From a checkpoint of a small mixture-of-experts model trained on Wikipedia: 128 experts in each of 8 layers, 64 SwiGLU neurons an expert.
Below are experts of layer 5 (counted from 0) of a mixture-of-experts language model. Rows are named router (the router's row for the expert), gate (a neuron's input weights, with its number), up (a neuron's input weights, with its number) and show model dimensions 0-127. Each number is 500 + 25 x the weight over its row's rms, rounded and kept within 0 to 999. Numbers have three digits each.
Before each expert's rows: "gets" lists some tokens that make up at least twice as much of what it gets as of all text. This comes from a sample of Wikipedia text that the model never trained on. Tokens count by the router's weight.

# expert 50
gets: "3", "2", "4", "5", "6", "7"
router:528491469529489490502491515510487472503502527469488490502507553485468527493447496463519480478516522501486499499507511514489520436545498509497509468495476496492523454536539489517517501489488495513473487496530526502485515489475548530501458496516473479469502486480422492473447487494505464495502496500485532443503510556441466476482515510499517490506540547494487515476519474445514490513476
gate0:503483485515511536465537499522482507484525502471498535503556538534495463452481502458495505465495499481508493509546494482507517513546547484515487468537523496516501486477505487497491460466471477451482454503529511486481481511490499536525467506516453501500477487518476486527501454477514505517508461521486483468514476528479509481470479498463514476495568505525501502484517490424530516508469
up0:482468488545478498478514465526494505545528517524503481509513526509438476504470488476493490485501503501508468516536520472527513498531539468478495457537533470499510504532536457506518459465471491480493500489486537533493456494486507569521458505493476482506512487507473485520488464487509481507519443544480524488536512517474491495471468495496535494499550504505537508498491490436519484499476
gate1:518507514490526487462481499505484479473478474490456529490514505468520499477486543503500514464518540507492482528496525495483466507519460513498540525442526543557504484521562509480475503526488500482480525465497434519476502478487512523473454535509476470483477511484481510537521530499461512529522503499464521503493485507479453533492491466468523511550464455482494485483524505494530500518473
up1:519509513537517505481493519551526498495493503479505496477487477495504475476476506500501496512535552509507486516480536525478453521509553481494491487541451513484502542492533503541551534491479501495489445465523496509504496460488499484473553500516534511481506526496467507492485459529533500508497472512504521498489489523487486498480461470431518546496490504476533525441522460541503503542476
gate2:479491464483471491521507499526493519487487512495516491508479445513473525496477511450544518524472542495496467516519516453491501527536431484459535487521487535504505498515552531478484502468503504529489509540504519511481481452502533489543511537508520492506493455543492499476473511454510506447499482470520537479482458494475477459477537503482508494487546507501486468513504478489496465517478
up2:478470484529534491521517491469487450530478548473497484525450483508522506473510493479534506507489531560482495508480521436499509505527487496511488506528460515513526487537501482510500533512501471485500544515493555514506472479509483537503502481522492490507513510546533492486458525472547480489533495498548512504509518507478528471465519503504509563540549493503492513466503516522501475534452
gate3:501526499491506502476504498497509502537473516499507472494514494483462531524481510554500472499521527485510501520495491502523501516487510454463495509517466472477517497549459522581509496489503511501518532549516489535508497489524513499494496492529484502493508510444515485498507504515491479503451471460487514481468479592469452467536507527505516551543488493485531515472519493436479511492499
up3:518432528489471525503511527528500516490496507510490515497511521535508461544495522546467555533491473499492536500541503529513484495498509540537443482509489467488495507468507490488501512512519560491506542469493496524525494511497492535480526540484469508539535488516481482502497469472503550485516509510509482488559521508479462524487550487520501514518493526502514523500500555567511507499486
gate4:548502497505478537481484553493498485503508520496559492498530501532455516542501514503476489507524493517555512441472480531494498479525481479441500484509525480515503540506509498481537496550510499500499451546498518492491508485493533516490518472485496487476514485498478495530473464478516466517476505512486535473535530511469537485517451440546498488487478505530472526508540488477507482539508
up4:506476476546527491493490509503475528489534528497487523465522503457493514522502503524440519469552510534481507509524516510526520475512542512501516516518536481522525542480534477487558507508523452537483482497521506498439478474483552485476499490485543474479512490472492497520499473497473478520472504494517489515544482535505469478560500475487466481538518497487492497502551491455484498506526
gate5:497482525510453532515509514500523514457504496465503505532497506489516495528495472549499527528509500488478460530514533485520498507476501524508486462498494526499527482512507454472469510472571487486522474452487503539509514485459531522482490503480479486497501459522499512456479504501480584496492535476514491454499546451454480496459523497484507515495497518532475478491488490561500492480476
up5:479482536467498467514483463512478515521495489556523489514471496528551459475496527490494510500502502504521540490492497476457509491503455503500481512494492475516449536474483517482505494485445506520493514554527483499497510512504463485528496535505523522492464554484514523498513494457525509523499489497541512556512489538536493550522481496504489443512500485487554517482476557495501477536533
gate6:456517469504491476504489496555512487529520511485515544522529485502551536549497519509496468525499523519464493528488507490525538542542498527498504513519523548497507482480485473498512511527458513508530520525515535525520498527509500489528488509491519491442530470492497537508515509496468520525455502489500526497549481541516456523537481509504515450482513507456569487465497509494545502504509
up6:502472495496518545509531445462504422529478495526513492492529506475536470483475516487519471449502493471537505495505470520481492552484499518513486513449482498507470494512478558491519555497518485476471488514467451480502512504493478498492543526486498486537495509541523520517461516534495520523508511519467529502492488519493465493481534502510509499500499516553534505542504470497464547513497
gate7:518496426503488507481504522485498470536517522527455482492492495463411517511483507528476519500505507453515495496492523502518489444517545515523522504500530504495505512517509481543504489523520537513526511479551497518525500509519558494519524470479486511520533455481510494502459500483507483467487524511484541477502554552479447504495518513498517541493482493471514503501529499464481495476480
up7:506504521494518519506538492483491483457501487452507547500526487497575545517496453497514465491493513524492485519475491498488531537519473510502526532526464531507520460508542500500479531453519447514498447519527481482504501490463495471478474477522509540486457508462478507485495519526494518482500522473521475476486489465487530498501477530492454483505503514544449487505495494491502560474475
gate8:483534501508461499513484465508478484529494546522510499488504505501532511470505479483438489440487515520519497511482481525482466480567470519524474508491494518477485472502522491512476490523470532527471477539530526489514466457494487522482513464481520506501513504448499488493545442486496477475487526522468534483515532502511507499512538486545523490492500434487490500516457445502494494484545
up8:516497566466442476466445485508487506520475495540463483489528494493503470511476526497464499489475502498528464524519522543496491496494474470488546472471507461529534480516509508496540465535501498526500513474500558503490487527535473510499507459462528477511491522491539496512495479519512459495498487480507514520474514530503491478522470479501515474500509517464540578480513531474485495469513
gate9:475477498520525515515513529518491523508509526540483481502511519514493475475502506458541492517528486521516483500477479487503513476535499482486506516467478537464542531539535506521484473516530487492504489475477511518482531473478534574492496457513481472505479531517440478458486504485516453480512513497469576469456469525445493465507516509511496511486525511518492529480482510485469488545482
up9:485518510479528521502502480488497537482540515545512556502494490529500516484531476530531509504502502472491465548471517511432448483466507473490494500476478513478482543511484498491507455476453485533548498510512469495482513515474523517467538465491460467470492509491476509465527494555541460478557510482510521495480513496472478479480536484522457523505508491522499512495513514515485480533484
gate10:520520545476502535502489476480449507549518526518509514511469519482514522467497498496457489511524515506469491484544484455500495507489470561505543479519535506465516494518507506516481541509476511494512530479512497500493525458511489510524517516505532502494537495480484481504539536509500523531444499508429522524522482558500509502560484510479523543463487507506517536535493471472478486539496
up10:516492515515516456487478478515497538462483469497473531488510458501493502493479559512465545488498470483533485516514549525449521492520482473522523523504521506547500500524540495444493452500514514540527497501508547501510493508506509473515528505466537475476489485473473443471480493509543530476540508520501489543492504498505498477545502462516478489536499499497501484524509507504476474481564
gate11:513458491494502490520519509487482511508487503565502512498496525555522526488497513436497471472485445470534528455458484515490498473527462513511486505524524523496511476502474538471496486505480493507464474484540531463418506511524477481485464469520479524514485508479474537476473493524508474483540487491506509511507467509503503515583477504482507464513535478476494518506525499500510510521500
up11:507526516528484526480474481494538519511511527452489477492475480477507481516499509524496532525509561508460458534533483459509520531485545481506501492457496482521519535505494506508522479503521518478504526524475465546568519524483541499524535504498512490514554464508505469521511499517514526526471525517487493512480547486483500479405518490518494524504469516510514495481488474516475479490518
gate12:472537474452506498474506504512506461501554510530524516493521501512501434525506514505512472516516479522493520495468497470501499485494510491543484463492487474526504534518458477513511504506525443486470505511525542534526437487505540489491468461477560510482498516525494483497518486491496473535526535494516489478535472552512510501493513531466481516478509480529500486517472566498519497508450
up12:519507498533538472473528507502532507465469471539494477493490507486496449503507519535515503496497540510520453489503493489486515520496529488484503522513531477487507511495480493482458554551484505497499533470455478509525479518531493522471506532480483479526468519450489458521504505531527461507544499487567482499524514514487503482479495549492507477549486489537547485524473522544491479542476
gate13:505534491528524472488497505510519489525504516488503483490513528458451539497485541525476500495433515491545435538483509507477485456495517475470544487506481527481529505531509509536524546494517480514494509497517509482496492504515519493567552524512518511514532535521552512464498512525499443490470465497505502502476523492489441502512487495483534491533503481496525479504526457505514514477465
up13:478534478492479517464494524512509513555456503488463474444489503473452523512523537489509517518462496476522484489487488473529511532521547483516518481528490489470544530487477521561505479531536524532523528486473519475499485521542528497510518492502501512527515500498519500477508527510507479514501447499484519495481480469477467479583465510496534514557495506475525488505495510498460498511507
gate14:514463452531467490490480495500487445493472486495484508500478543528544517478477525479495482515483512541473502511492465519497540498499522574505486496483489509562454456488488512486493534532487470501492484464480471498506552473506513512517446526486501509478452486452451497492509481500475459499500514504504473464516506483545455497512490480498502508478485484494473492536503479483519514542468
up14:490515480549453521477483523541510502531491432497508463560517501492517490512489528507525460538486496481508462512474472488490491470490503502470517484495442479539530479502505540483513509529491490508492504452517485512492520487508487512529497519519491505498517481509527497496495497461485495483471494537503492501562530474561453535529507483487497510470502495505479467526542480470535556537530
gate15:504519514484468568472488545475526482505513501480494498523512483555520508490502526558488513513511527542512542534475501457502478506543495527510499521513496535539526519513477480493522462559501495494478468564520486537511485494502555480476497495508508464498530498477523498504481497500515507513487499457474500429470509454519465504501498484497498493512524527508528461477485515463516526478508
up15:496440503491536521509497492446493482499517476535471509522482455464504521477514458536522531502498510496510482505555520477457473463525485496532488539492534524479514499524523498461454499498454553565522503507515492509480494513484471531519464496494531529473498517473496537487520515489515514508478533497525494542528538502492495486493512530534469496516492482542536487459525495483507523462511
gate16:486512497484508495493533521549464543495512539497472497512496540501456528495471506494463505508464487474535495504485503513517471480475487482477473446485511518460458471531513542484508517511550539496515536458497489524440503493507519515487495525512491510552545476518510523462480440508532536492529513530460537491547500479501483486514533487482525523507538486468498493483498508528497529480497
up16:473493457507475516531508512449442525469524497489519485507475471506487510492447504522527541441497508463514479492488496483519472485478488509474455517523531504490465458504506514520494530503502506500480518484513453509488507497439527522507463461551490540494520487465472451469510467537545533469507483524491503491513476541465487509519508514501485498525562493490499515475513471489489522507507

# expert 106
gets: "2", "3", "4", "1", "5", "6"
router:523518463508466455501465509469499497533480456505448489473503513492507480514494535508509488531515496474476501494516470522507490458560487479472490506477516484515507477519509522514522463510452494531517513577524493473479532511520546528485503529518506495459475485496462528537464482496517496503482515444490540474481492484489467456469509479501542506540496464485522506475505487446526502501509
gate0:521522513531543502481521454476514497518492531480466510472508501477530458480547524517486511506526529502503502513498465511480473514522528500499545488516513492526523494476438483505455471504448465466476495447549497494482518487492555540445479489534482523513481479497484524536469506520550499468507500491512500502520498490477477484483498487466552473491513535499534538508508520476493539513516
up0:500452484484515495479499484496506502425470482526539505513539531465504498493457476470515510529474515477459476525477511506489529525488501494542459500540506501505500526518484463490519505456473518521521511491483518498498496515521508516512529561504521531508497548500510469498538461489475484468540451545534495500515510465507512524496537472504514463508527544514476476539487487520481450495469
gate1:450529531486555499484535530514467481502497476497486542465486496525521500473483486513496502523493455532506473514525494507490456467501477501520513530479493527466491532456533441479494524512459504452550517477507498478507521496507510509510524483506488498518484547514511531479465501515535495523507445469530533461509530509493540494527442509510542504514543485514491476519494505516530461515494
up1:525510501528554512499488474531495466476479536516514493482495472530485506446537531516500506502535550475531475487473459487518520475528513484504514509516498488486504533513517472505505540533494505493481499447504525537472475513471513515479487563499524448486475588490474498497501518513494491491440504507505494493499479496474466545487511532505505502483460488467504494478522493488516453490453
gate2:486512448453474525498527464533485499551459465521503507476500514493528509497491518470499469543542508486506474453512479466493482510539490503481460513473470479522551484503495483472528489481469534522514487465468525481466489547482533501490479517500452496506489502486488547520496496510470487492512474459511511481502481560510497478504549504496516505505542459506538523518538533500522522481474
up2:485502462486482535532510479497481503490459474497513527519498547513527521443531445460474487519498524475495465500544502485530504507480480472497480484513501498486484537516472505505545440501440499487529498505468539490516499529505537494499486519547514485463494509559512493506490484463539540512513510504527493521556520496539496495470488537496518544531530472508530496494508528490519518531490
gate3:515477478513457482460506494516487498486483468538515495526473459534556479530491504494491477509505527495490524493492469501487492494542484479516522495461519531483524501502519486517547485500490503529509472528516526470506492489571553472517477452528489529506493500512534481468485469461526467453526496492489512468462543489494472485508499497444519535493500528501546505533468515525522538458485
up3:468529512459541491506483505539477594511530516513475520487532508545488528520498513496448457489512490554483485504539495510488517510495485494501489503486525511485474498509501528476473491556501453498508504511491493533496491496462559511473470521469502506533488500528522508517519513486501517485451522548536485484487468545516521509510486482525527485456473506529519502524466525490454485502506
gate4:526540505480496548472501508468473469458516512498496475497507507497524530544475516524526499478522528504519537507536491495494536509500506494510503482471503541485461532483534494490513520538449470518498511524522470503464530502466501503515456514516476523499479489500477511482499470466524468546525467456462554506498482504488420518529506521542507512526476512521487540477486499502465446489494
up4:488499484533529565514486499556515487533489559515539511501524553488487501498530487501483501533494473485487486510524449512510520491567533496496473556496527497538539470507466483479483529507470501492498513537495482523512476503523517502450501506498451501517509538469509520519495493512487479505506521529525481497499517519458518512529448501476483516507500492491492456522519449444531501485508
gate5:494494496466513524530491500500538541520470503522522481542558487497511500519473502479488527503507568534484499491561523464523493519501511515520494498515521525529450472507476503496565483492491538521516536506478499514537523550465536541499487477502494501480501521500481515513509480507518514554474500476492499495467481475529495496524482549447504539536511476519494522526504504513543493459472
up5:518470503512510513532475495508457495509488467480546492499482506517535457512570472506507458501491478498445481521462478498511493529508464511466513472507477481514490482490514495502490521464512491479475509564484512469489483452484500526491492475483512494461488512497502534556487495478501511474461466503540528496457514468544485524504497499474469506481512463497454525528442545478500537476502
gate6:522505554507481475517528523482502491493514469514503489530511551518454485451467523498520485494554483469468530507530476471544514507479520522505502484486539516491517536524500546475504540523491522474462522488491477518516505461523486525502466541515513514481557515522518503498458470525537560549516477509522481509513492518510482499497466485530497508520523507448522500518455501484466491487501
up6:500464494532471497531474510517485495495467493488479498490500520465543466530519419509507521479497569525512477489520522483476556540490508555539465510486477477519468461484507508486454486480491495481562485473475493486492515503477522495505490478538527506532505496484484491516521551504515502557523476511482505486480516526487472533495526458514497492471488492482471474482497514510542482508472
gate7:516519462506494465508484469486502507599526489515492459516529476523496504534476494510495493504494477528535477497510501507502487513514502520467502494473539474505520530491496495504531457479504539506508547538515517479504472480526485516512562450503492502500462450494475519477468502464480482489483550486483533481497511498482512502498474479480525494513457508474540518520520515438536513557506
up7:513505501517517528498514498482534493453472546472466551502531513504525539496543484485492511507487498467491500520512490499478536470526533509525534543496482537505498441495530506491501537465513455474485475465521489486529541514428517504483495485500511477525508517498518475512478500501476520462537496536500493536517512504493546477490493539508432524476505513538490485503556506520494536478493
gate8:463497462499530475525483521467487536474495496520502554511500539539474516499461489494533484520497544506487452488531534501493522500518505539517493497477548536534492489473455553543471500509543494531461493507477527513510474467527543496482512492490497498542465483479506528481496491488509504520492532529485497515538511484536488474478484522521525487489507464483536525502521452532500539503549
up8:502483543506475532469503479516491502486517530475499477493509475534546497500538537485476508550496506480481490513510510514523476451523528504510499497487503466505488511556510479463486539531494547526456480479524504492524516501489453514467462529467503464497498504487533506502523473517487467491473486519474500507445471488500543487513461517518482483469474454509538569471525493556507500478518
gate9:498504516512536562507526494501519501501553490501466461533492482496547520467489536478532522519502501525518487533506544485487509482513482525526474485482500530484516448478486519504522501476502479497508519565498498525506522512528531564533452522516483546519501505477478502514459529481489528462509512491504523493524490468509471506519478487448518465523536525485472528515542471460510467509497
up9:481513501458521481500501530514532510509493490509523502504515525509522474511470497540559449453532502470488468483485490476539493484486493479536507462455541521506457505511468515520481488521453465519502537481494518495538491499557506509452536484464521461500503519487498523515468484479498493519497482513555440516504447547503477464489518522493476551514470491507495495492503493531509501489497
gate10:538506470442562498490509538519509476479484511515492475514479538444465453526510468512479496524519501484480483486516453500508482501527498525516496478509464528517519478475506524514472475485503488477498514523517485503529492505494544513514481524538539490472544480456520482497481478476478525482451470490481477495541489515506551501529470517462524494489533525542479492535494544465468526514494
up10:531480485495473512486480486518475534461499504503513535514444472528475529504449496498462485470511501524511523507480538529496537550509487499518496483470487480546489478563531528489482532434500509489507504514520504501490450472486484501484518519486507486513501557465509462514488488484534496483509505507564437511485524487489499531520503500536510465527527517492481509474495510561505500507534
gate11:548517479498497522483542480439483488520496459528491497511492509512516506517496535450528441480480509507482488460489498525470477540507474511478512473534496489553520533511497473485521490494502520502534485502512559547513507480540489503492497512522496538444493528519504562539475496526477521481463469476512491478515465537499477506519530516527519496549466500490520527496478534489503494488475
up11:524486456523454521480497449476519494444454489509460510492506509495539469503514510490479504540470480512500488480506508514491552516503426490500501516516493453523538532515488482504542499516517502475540456536488474467469515503492525555502524475484480524522485494529525475539467466524538492499520485499509511498484530485494491475469484544477497474519474509547502506483471494518456504508526
gate12:492517520518530525447540527498487534516526507502514462507489473497478411509479489473447470556532485487507518482508507499445499480504487556462476482482487522500479552487506497463486524527487499478509479493477493496479499505486550503502478517493542493513485492501516456483549507526492483499454522464513524496550476542481510492534537514494496475484518499521511503508493511508513479546476
up12:487467490509485488516503486497532499488519514521509476514530490515522490474490505494509480495505513483493485456488466522504491482505509499505460462463494474486465484520494486523487522463517516518474520536452460499496513485512511518546506517474507442497467497495469489534498511454578446510482493463477479520528490515492485469487542448512555500513488502467530512493464448444476499546463
gate13:506519494544487452484514541490526452492472446521472517459474526482473508465519504527516501511467495488519487499544484490509474523532527479497554486527488499548506510536518491511532524513516467471510502479511465491500451554464493511503499498459521468448526529512490495511487514499519496469468470502476482515488493499533484516492500482498529481476540487492499481501437499503537502435534
up13:491493547497471511489500498513492480500464468499488500486469434512489493483509525493536541503530541497515494506504495507491513538504522465488538469519532505501472486504536457534474478482505470526545480515516458527477539484451549503494470463495530484487503436486483456511478517530463462507507490502477512468533471511506504473514524524495512499531500489505499515432476503449484456503499
gate14:508508484501531484483510509531462455521488516509506478482507512486432514500473546486492500486483483405494511506503516501504482484488519518528514508527514527482476476500487480464486491558514508531492433516497478514525485484492503519495488547503506554486491513490548539487502471510521472536512489425507519506488504543482506544484528478462490465492487512523489496534499543504522479518510
up14:527491526501522505470523515514492492536497491480505501484468503540518480514507497531472488491468456505513478490510524462469493491508528507528506485520486541516516473477509521498522503467532472467514470477497525444438524479504454451510529476476492475493491487523480489497515548502464483462459509482497455515535518399484512509506544528492522506477483479499481523500474495517507523536470
gate15:514491547496506563476463527462486491468518503501495500526537518500550469490514444520540503521480489521491514539522478491498515528502529510502508502522521520503554496514509490521519570479493504529498484501529513488493532499456516541504509455481490477514473505466500507520476498513562489457515523458472533489515523473479512509520513502467444536520486515523518505531514453500506524516530
up15:487472495518496531486493474499450473500532471484476469505495478504502510506533453502528563552481522530540501509554497489485499500498518491460548497488517522469480483512475491510511507500497509549536473520513503509509492504461559512544540460458536503508479495509523529473532552518504478489548555489513510506522522519459514487484524492488502560516503521502491524483528475486503524513504
gate16:471493470459524466542502496507494530478520482538488498463517485531517508543489505501481483518517554462515442496494484493485488468535511510495492500471527530487506497501461542557505461513513508497512517562507512509491512477541483479492518516494511485483499536479508561496498504498474531523523568519532516498513524504467478470465523480516520540502502471459506488513521511552550509475504
up16:517478479498469486528508432495488532476504435498524482476494480509510514503490499511499484530536468530526504487509483496540489447475495496514469489497535508465510532472493500517499504515482557527475482504543452486496511520514479533519495516460463483521507489479503475471471493536545523513524503495441471524523468523476487443524536502542482542487510508486507515494548483503527493464480

# expert 123
gets: " the", " The", " entire", "The", " following", " surrounding"
router:496477471530482460496427521462528451494529491534496534513508482553520481522461495502501499489500512449468524465529473508501481496508489531474504505473498499520494487535493524483495458509528534515521515511546511450498485487477537508507493496497517480489525540481465503519529463504482490554493521479465541458483520484498467459504474512479543520531480544483499514523536480484495481507523
gate0:543492461504527526475532466483487516533528524499491523488533523490530510533480500464483507526525516482516489503468449520488519506508497515496501513508515505558468472503540488487480495460508503457510459479522479447524552491481506512545475493496536502478509480514474550535467475504511518506457522510515504501506464473539466490476486500518521503522527489562551487475534461516501512535519
up0:518505464513509476519488508517555496480523495526474508492538500443484469563514486507497499498478507509466491541507480533526503467504500504497529486489526508518495550500533446467500464474512465532528537507489505558524505477501538510512512549469516479508541511514527493510540431506485482493512528536482576511473502511503493509493486499547509513529453503498516478500507485508478521496501
gate1:506466478515469504534456545496527453478474493504537534457541544490486478470499500501471494481483533520458477478501536498507501488530488489495507547448489502506504499486534500547483502520506501491557516494488520478508514491522551510500526460465527471484487473495473476479531465573507494501527491507452546511498493538537493488474500487459492520473483520502473518494518487518469487504522
up1:529458516514496486475467527450521514508497465517500528482492484462499470483489476496500479479453515529510477492497480584529500472511525493516499491485484519521481493505505488501535523543476503476470508502497513498535490506505508471487509528506506490501458544482512472513441430514500483485503505455492542520488556531539466492447461480504505534505496474503508481510498462531513466525464
gate2:466535519486504523505487521519483534516515509514445524489512451517519498469479518472483486491491496536512435452556477465514490511500497490480501464499519499524519505463509527473538529514541533489515468482486478447507478537538558483476515488491483465515526531513485523543511489522489503483546495511456541494507544464496492473494501517523527485467534485458476517518491474504516505497495
up2:497509499477528545475543478475514488490503487479534455542475506512539466477522447552497486539475536480548503512480566488487498505467516475457524495491536481484515480519498494512519513477502465549496491480509487488500467495462502531505487476519500504529465540517509479518530485485495475511558485470509541513525523502501519451493536475464530462508520479536518525483508508499476496514482
gate3:499524490531483521500480501446493474455531518532477512472526509515522511501496483493475517505540510538491491515477435508505489515513464457486438509432531506488537497521485504498511488506519528509519455524498458457458467483493510492510472502570462504517529507459496528509463509513480507529540482517477521498521517519512442501507451500490502518488492502507455484522499473501504481487526
up3:493463512478507493487506543540476546545528484484474490495500532553462531546538487475487472494491482519478494496511508442499541498521495487509516529514469496511515503519520491508511484494503447478546510485507531494488487457523517464538442470449511469513538526499530500460497533455479501524483503518502501510501518502518442486468488500467516478495504500526494492550516486516482455517518
gate4:526511460527477494515513543519456463519510500504483477530510477532494518522526523448492523528495515439545545465507487526503517491460509494494482487528528509454468500506459488502470525503452499542488505503486485510479494500533534549494495505468529510532472488482473533499505424530492474489555500496506535539498491537507501488513464467502507509493523473491506485490536459517482517490510
up4:494526476524493564505464532512454530491514513479523527469491572517465475503535519496497479499540511502467466476485506496466500512469516486499563459485521469499515504464510491472519473513529517458526498486557498519473508523488493499500501482497473473466483490522518530530500494534524443514511510488527489482483507518517470524467514505497464440510473488495523493494549498501526505531537
gate5:497519497526484522516506535519494521527540500529434509544542491495534502474518515457527482550533521491460503518560553472468522462491504484517512501512454529529491494504483506495487537499514491547528544491558516474509513519462516511525492513465528470492446526491507513526489492520525496508528485502478494482502487478535477474494515512534478489520479541539535492505526493524475503495505
up5:456501554490511487474502496503475489500463495492502495487523502490520457489496512487446534480452509489546519512443501504515448539519519525500477451515489532444492513504530478514523485505522502471519435497500486474504527532473501494511516471527549488541495503505508500479534481461493511507490525506504480494470469498524454541508515481513475477461499532454438493498521476515474505497521
gate6:494480504481488500519481483517491501489534513508524477508480467522480511514490513514485489474517474510449536543517507473512487479491542508473530532457514508502467488499446520481501595500460511521505492477492511517542507477496511520506554487476456444494534512480510502549520479494515529517487468493506517482497477496472527513509456507542450482491526543486555516471472475515496494514522
up6:527474484530524507508482498521439502496511486495495490467499519483523507497438472471468505491486509469490518443507487490473508509507494503516498546528462526563479522511506470507492515479534508480508551502506443503516476503507558531493506519496475510476493474528511544496470559484504507558510504466510515549475496520515470518480557507466464519480519492523531502490481522511514479508536
gate7:480483469521528532497484520514462503469486535507486526466524538463529468524504439519511496522514524474492471527522505469525483495525491509496466524461499535477508483498492501468523474527527494454524500529499484469472497451474523524515442451512517463534466547527511496465527510472489541488502502447540499486492510482493469509477489496492538486464497497516498533514504482553524502518486
up7:517509479507482516505473509541516542485447525508484515465492521452496513490509463568555507503526523487511475509543499516492473490451485494489502448493488522538496486508541550435506490497531479478507514474485468458501550483477522523491492471483511521467488523510486499502487507491459496488517516447500540490499566525470490512500474507464499530508484496513470499487510505515530539492489
gate8:470522523479512476501486487541500537511526548530503503470484496535479511496479542493464492496498496481488509478502489479498461512500485506484492517495498508533494502477516528486478471509490523526465479494473488449526467505478492511553468529486520472522539531531514485530523415497503466500506445523504517507456503487500469483527561475526517476489522457476531509504538442501484481465522
up8:505483478500499534496500471490495457485485494498551491498542500506499512533468461517535523533480510520532463546485487535513511522487515492460563512524478489434493495528483520457535513503501469492462487500528526513470476509514446504490462502528496530479436469503471547510483551517541515501494489488515503472507492477470515514474469509539487492511485538504523513462478508507483488465512
gate9:534468446582502456527519500486469475477528516457510510520521509501473493484494508451511521524479518516468510503502556439492513482525538544488534518490486507511475520478522466491512481489514512476548486493518481501497545504491531560477504480501485503495500453482499485502517503484528505510527486507480524533478471507525507504549501529491480505474464526531491459478503483460475513491470
up9:432498468520503489529476462518462489478510484458514526503512505478503477526489500525422495507484521492487448513521493491526462491521464531488511496500529472477509516481501483476484485524530494537538522507503509486503494492487544526501541457468454463488467478466495481484550503540494510523525491536466517519486474488538517477511492536500483494501438537532529514492519464491500507520497
gate10:469486528503504534502489523493506463531539507513467499532534500483465484505528484444465500493553529486510483472487481488482433479483518525512524522505513523526521497504518507450472479520549494471528508476522498477465505492514561490498486485495494489491499528458495506516519502497505491510458493539479557503545500522494493506493524505500499504489488540525515455535568480505447511526541
up10:563470481484533494473498511470442542508502495490478496482481524537483496517480501474528477509433473488567490508477512525486502486520499483530470479475507464544551528470557517524474518517482500477502528495491472477562485507501510498513527474490482513479469516514543470451503482492515489484507478543524514515475516523494491484480508520541531512494503488505506497504437503522520499484514
gate11:503477521507508500477511465471478504523474516539512527507490486453506481512492493495489506505470459493498513499527469476481483488520492513486511458527469492510485476533475541482496500511475486515495528534506487534509465493519535539570521486460491505449505552508487457526537473495485500499531492497464514525527496506535454504510504504483495477496498464461489539466487538460574462540468
up11:527491516522497500488499479485489462521509510515482542530495476530501464507477523464532478537505499507471460489491545470508507487497498508506480521479501511501536502536521470518468436486551492512461475490531504469479501488488485502521518482533540503503479490521511496494499526518533486496452526478507503532529513561486513493473473518514490436476468521515475476458550537566461522517512
gate12:474465478513528483513478432492454491535496480527483514523496516482500485428484506493479488524480501441482500496527484513489491500513463531470511480483497527513512491490515494482511475495446539490496476491520486483514534506481515501483512490501532510481496476515474520527508472531472517524505546571521531479508479500543444481507497489469498533463508535504489496480549499517549485535447
up12:501504537517499503448562520487496492481531533440533467486527528487512495538515483475508507470523518512511488542506445550510519509493522452494510535556486505503488534514522469495494502525523477499480506500471506503469501529501509501490477543498463492522481494464555528512475537510505526533492452487498463546480471517446513485488500533501514489512494465475505480515482483539516487499532
gate13:483516487517525484531493504470486452514458526549451524520528496485524493504498521539520503534465502495503494497483490484497469521459511506487515477479475529499572489445475454514528424480468508501528462506498501486459544482506504499473525519473509479504502530508510541513498507543544497480493494536523524482511503500498477494489506477498536492496471456488455509505549510536502459500490
up13:477554504479502564514520472524499503511524441459480482498523519434463540512485502467489491507514505494507455523496504502474514551515487497505508488511524487559470506482491471478484522514483464534518489504515529517517506490485528497456480516526539534462501510516490489471507524514476506486459502504468485503517508500498498474498551504495552470484477461518528471492497500432490482482452
gate14:487479447477461477498514501470497471561508515497496486508488490560526491499487568481493508507462491478508507526484467523472471506516511518513511520516531516509483524535469486434529556505510508507448504501496516517501463515515560530522496500504517487513474509492504515488483488495466514533486479525504463455518444527531475541543467480493491498539490507467516536519499499526518504514514
up14:495473467497490492499526496493524447545528527506517459482472458538548439495510532487499472511457487475509506474494509494458509505514482494484486495538482501479491483495488509481531554508517532477483498464520479529490481520544543514509500482501514462509495509524508546500483513481469465473446498479496471454512470499472526526526493485508538491539516502455484531515490482537530551483522
gate15:498511476505468517488489532452521513519515479514470534507489512511518521488526508508500490463526516515503521513488459533501514485466504548507465514476520478502496453471428488521511512525488469516457527502557510519480531505548484510460484530535467467473477542473518453510508503479503541509484455526480513454483513518486525471494491482512527541528476487444504507504487493495467523463495
up15:505467482520474491477500501467505459485511485518486510498493497515503472526491481474503501469517539498466532459550474485428491511514521510493495478486513466514482502512476526514411541511487505551520502518528505539546497515513541486492511510497467495512516491487531465496554497482506502521530484542523474493537487533496528486482496490544515523502519521537554475456471518489495472469511
gate16:472486487491523526513486515485505498550534509518459532495485507519513515518497500435475469493571537517500515518507489501475499486537490563507495517467496535517488486471452504481498462516496513495530510505534492472481517477515525500443515495471482495464532530514487476472483465477473471503524486531542518482498511538498448495481467479485533526537438477491542494502512524478499505526508
up16:554453483524458535490518508504481484531537462546513517503459480509553491484514494456510538503531490498497541510530495497504494508510501537478479545514461506463480463498494526520504477478504551518538488506571496458505492494491503537474458485497506485495512502452498514481496513515497465450491488484481510484535443470530507466507485495505470537480499508484518526516541501485474496508493